Experts of a small language model.
Size: 17 layers, width 128, vocabulary 8192, 14.1M parameters.
Experts: 24 experts in each of 17 layers, 64 GeGLU neurons an expert, 1 pick a token, a sigmoid router, a shared expert of 128 neurons.
Training: 369M tokens, 5636 steps.
Below are experts of layer 2 (counted from 0) of a mixture-of-experts language model. Rows are named router (the router's row for the expert), gate (a neuron's input weights, with its number), up (a neuron's input weights, with its number) and show model dimensions 0-127. Each number is 500 + 25 x the weight over its row's rms, rounded and kept within 0 to 999. Numbers have three digits each.
Before each expert's rows: a language model's description of what the expert responds to. This comes from a sample of Wikipedia text that the model never trained on.

# expert 20
Description: Nationality and country words
router:492449508510518485506541545440540530502511515485510492468484511531518516514474529435513484476477506498527496510489460458476512544490503518510516495517478481467485483519513478487492505577470512530485510516497482521536548480516499539521517503536494501484476507521505464505518533508477498483469531487474547511475508501537490444486519499524525503502460502502523506479515476450529478452504
gate1:488520516567537485519544539473551526492488490499496490488519485491451453522500496473465508480487499522473528472531443498493508509454502497473512518485482511519491525508475488470503475515495525501490495481515481508523473487526476483541511472485512457495536484526536498497468449512474511509477464515517520490497440491512499516517435468505510568475501478500527540476489483472491494482528
up1:520483557533504518464480491479514502510516540527537500547506481489483497474513482471442469470470490490463470512477515530543531512501543494513541512468487491509484510480517528482534547470486494479477525508481467541506474455504531490483524547544494487481520518509538496484495530517500547507494505514547527515512445503514514518490492479542515444532514538497517510469506497513479500494506
gate2:490474495509489510492526494478473530478527495476482479478474474482495459486520496483459543504476503482504496465491517457520504454461497531475560504460526485479517489523446501542454500510460513478514475496503466514454518453515497487522498487475507498487510486531565501476495498541480454477478502478510514493486505527450517511504545496506501516459503462497531456515502530504529456478525
up2:490481503468463517484516477560512464503495490514486496459559526478496491495502485533508503493439533518482458539467482532463528527537495507519495503520520495486459476503479517531451474499521471544513485474526478504474520511504467488493449486520530524469471518482489498488512529441451514493462509520482499514491486460508516514492531503499474500517480510489452481470516487504441525512509
gate3:476502524562514481512535555490516455464502494492508516470497505525486449474524502492566544451482500496560481525499556542556506471483487490518523486535502511500473489505541474561499510506522513515533485521510536490512501530510496484481486506490545514503529487503511497479476544493487522465522495543514499491489484511507518517512511485507500507530535544531481462521474491510502506485473
up3:498506482562532545530509504500463523447513476480483494504482511489539509465523473459509512467519498482500508540479529500485535511560531505527520495493507504495510460488485485557473524502519481475465426502452502489487525499533558495513520489481493463461493515469526477469456527499500553508479514481504495452465516519497516492469502517486489516497486477486496495471506473516478476493495

# expert 1
Description: Short syllable word-endings
router:479469480540528509469515550454515532517541545482550457478506507529492488534472520457518482478450520474511466482473467470486493518462477492475471461501462521479482460490507509507509466534475541506497511505524461518496508481463504524520477473495524515509478510483466471484543520499517458516499534512510510507522510472501491466493483516484518478515493487509517526526515455488482460461534
gate1:472471447530509497530503542551501514473481515521492450508487476464466493513493486511527544513484523450528561467492433530492484509476472512493504519492470488453518474505495531508502523499508499520502502490509446479486475445503469524482495442485522508493505542526508490495534479448475474498497542454532488480513498494510518492513523494542486490517500530484512510504488533509506506524477
up1:507513504481514516509522514457546494493464526515541495541517512461518498461492520482528513512484492469529532497463512469459488512522520528504480490485496540529474490479507518495484470488453512477483546477485545540513522476494503533488506495490480458478440529492535504485473463517509516520496472493470471484493469512447497446523441528481493498495530497479532539507515439524501509507510
gate2:463532541551508521508527505506493543474560525510466489466512527495522501505463518480497511485463505462529507463541470468464513531508472533515536486499474511460503507523519531498513495490490489543528523519514488477474535497541500464510524495529478471484527476526525462500485546477510454499525517539482501523461481508534486538478529474515518473516477522505497526506512447487478483518521
up2:464473501484481521492511474552494525509517504485517510485468507500480516513487509473517518494497522509481547454581476485506487500500466530482533500493531498475483466545523523520474507500533489524475522508511493517538478499514467481507474527517482521507543466449492519474440503467513512491515530487490540451531456509495467495504478479518579485551494496518519475515514515477505499498524
gate3:495500485531496493509478567475510514511507501532528505525486520552487519502477530478523472534521499513439513467500486497473506544493488523473518485504478531480489451481485503475488521514502501472502476471513480508524551480523589469521508512535528493484528501424482506519520536491487448514523469508486489499497519508512498497480495530438506502508497467518479513537505514495505453522488
up3:493479547515525467462498476513486495521466492553470516525452509489534482537508493492531498511515575550493428484506444460494519498515513535526492472472459553512489521533538495475485521505489504497489526505553481507504466484493503457519494467493485474525512501500496519499518503480482525491503444497482510498531503482517484456535496515527524525484497497494509457489535508497487489491487

# expert 5
Description: Word-initial fragments, GF
router:484463481528528508468522541452518526517537545482549456488495496528491502529477517461523493478447523471504469488471467469496483515458467494476467461507460513477483460488502515508512460538479540514500512502525463516500505481466503518519476471509523512527478526483465471482537505490517460521509529509513508504529517471500493453498485509493515480528496503499518523514513453486484457460537
gate1:461474485490519464507528488487543478537535498462513477518489494475480480538475506515473500474481530539489538496469504460480509487476513465480493443498511516499521508528486559489507478507475521514515463508464515466528474467502496502500495524479469481520491450452467476490503481549482516527513492518504509480537477446479552466468523468547522507505500469514514508552519495513520522502492
up1:472507503471475513497506528518501497507515443473481520507470509488479510509518507505516485471440516517449558465489493520468534465514478460452497496487535544516453504528511569460514493458516503498471473527487493489496532515483462549498510515477491479510510451508496505515492503511447483513495484503522509536537519490483480519501554491461529520515473499517513485523472467529471498521496
gate2:523534512471498513498562509534487496516519490515489491468536478514511501524487481528517484476468508525491517511465483487500493529504441485483494512517484491461473549492489506497482492487541471490507499511476466458573471502488441484507499501461520478477491492481516435501479451522549497508536505509518489491535486503509487512469531508489515479582529501496467479536530506525501510520516
up2:556488512506493484472467509491484527520504453503514488508483466494514515476518466474510487473549518467498462480524474518520473482495487498507505489481484546497506458463515489493462492492474513509483535475545510505505512547521531488409531540473507495497516488536475552439480491520546504494501475452532527495519529519512529481513469487490499523478494486472492527533469496490512512484476
gate3:522508493511522498495510529506488493468487519473485517458508543488495517527549529524536529490508463506512508517480493460523487520499493497455454507482485464485488523486489528512520504493459496532471488486510508494513482527508523477456528537535481487516512468536474477517470488500571508507468537511484525495560463509489493465521527475465509490486426517514530535476480458491501454505534
up3:550503503471512494510565550474505495495504493515474463517490488502534500516486533478476477489503501528488467552549528490530487508526496471505549473493494529498503531495527457486490495493490468571486470520501483504531462522492476509510486490510525582484498467500452529505517448504497480459485492471489447519473472475536510515499530507507523512498523491532518489491507492505502537489486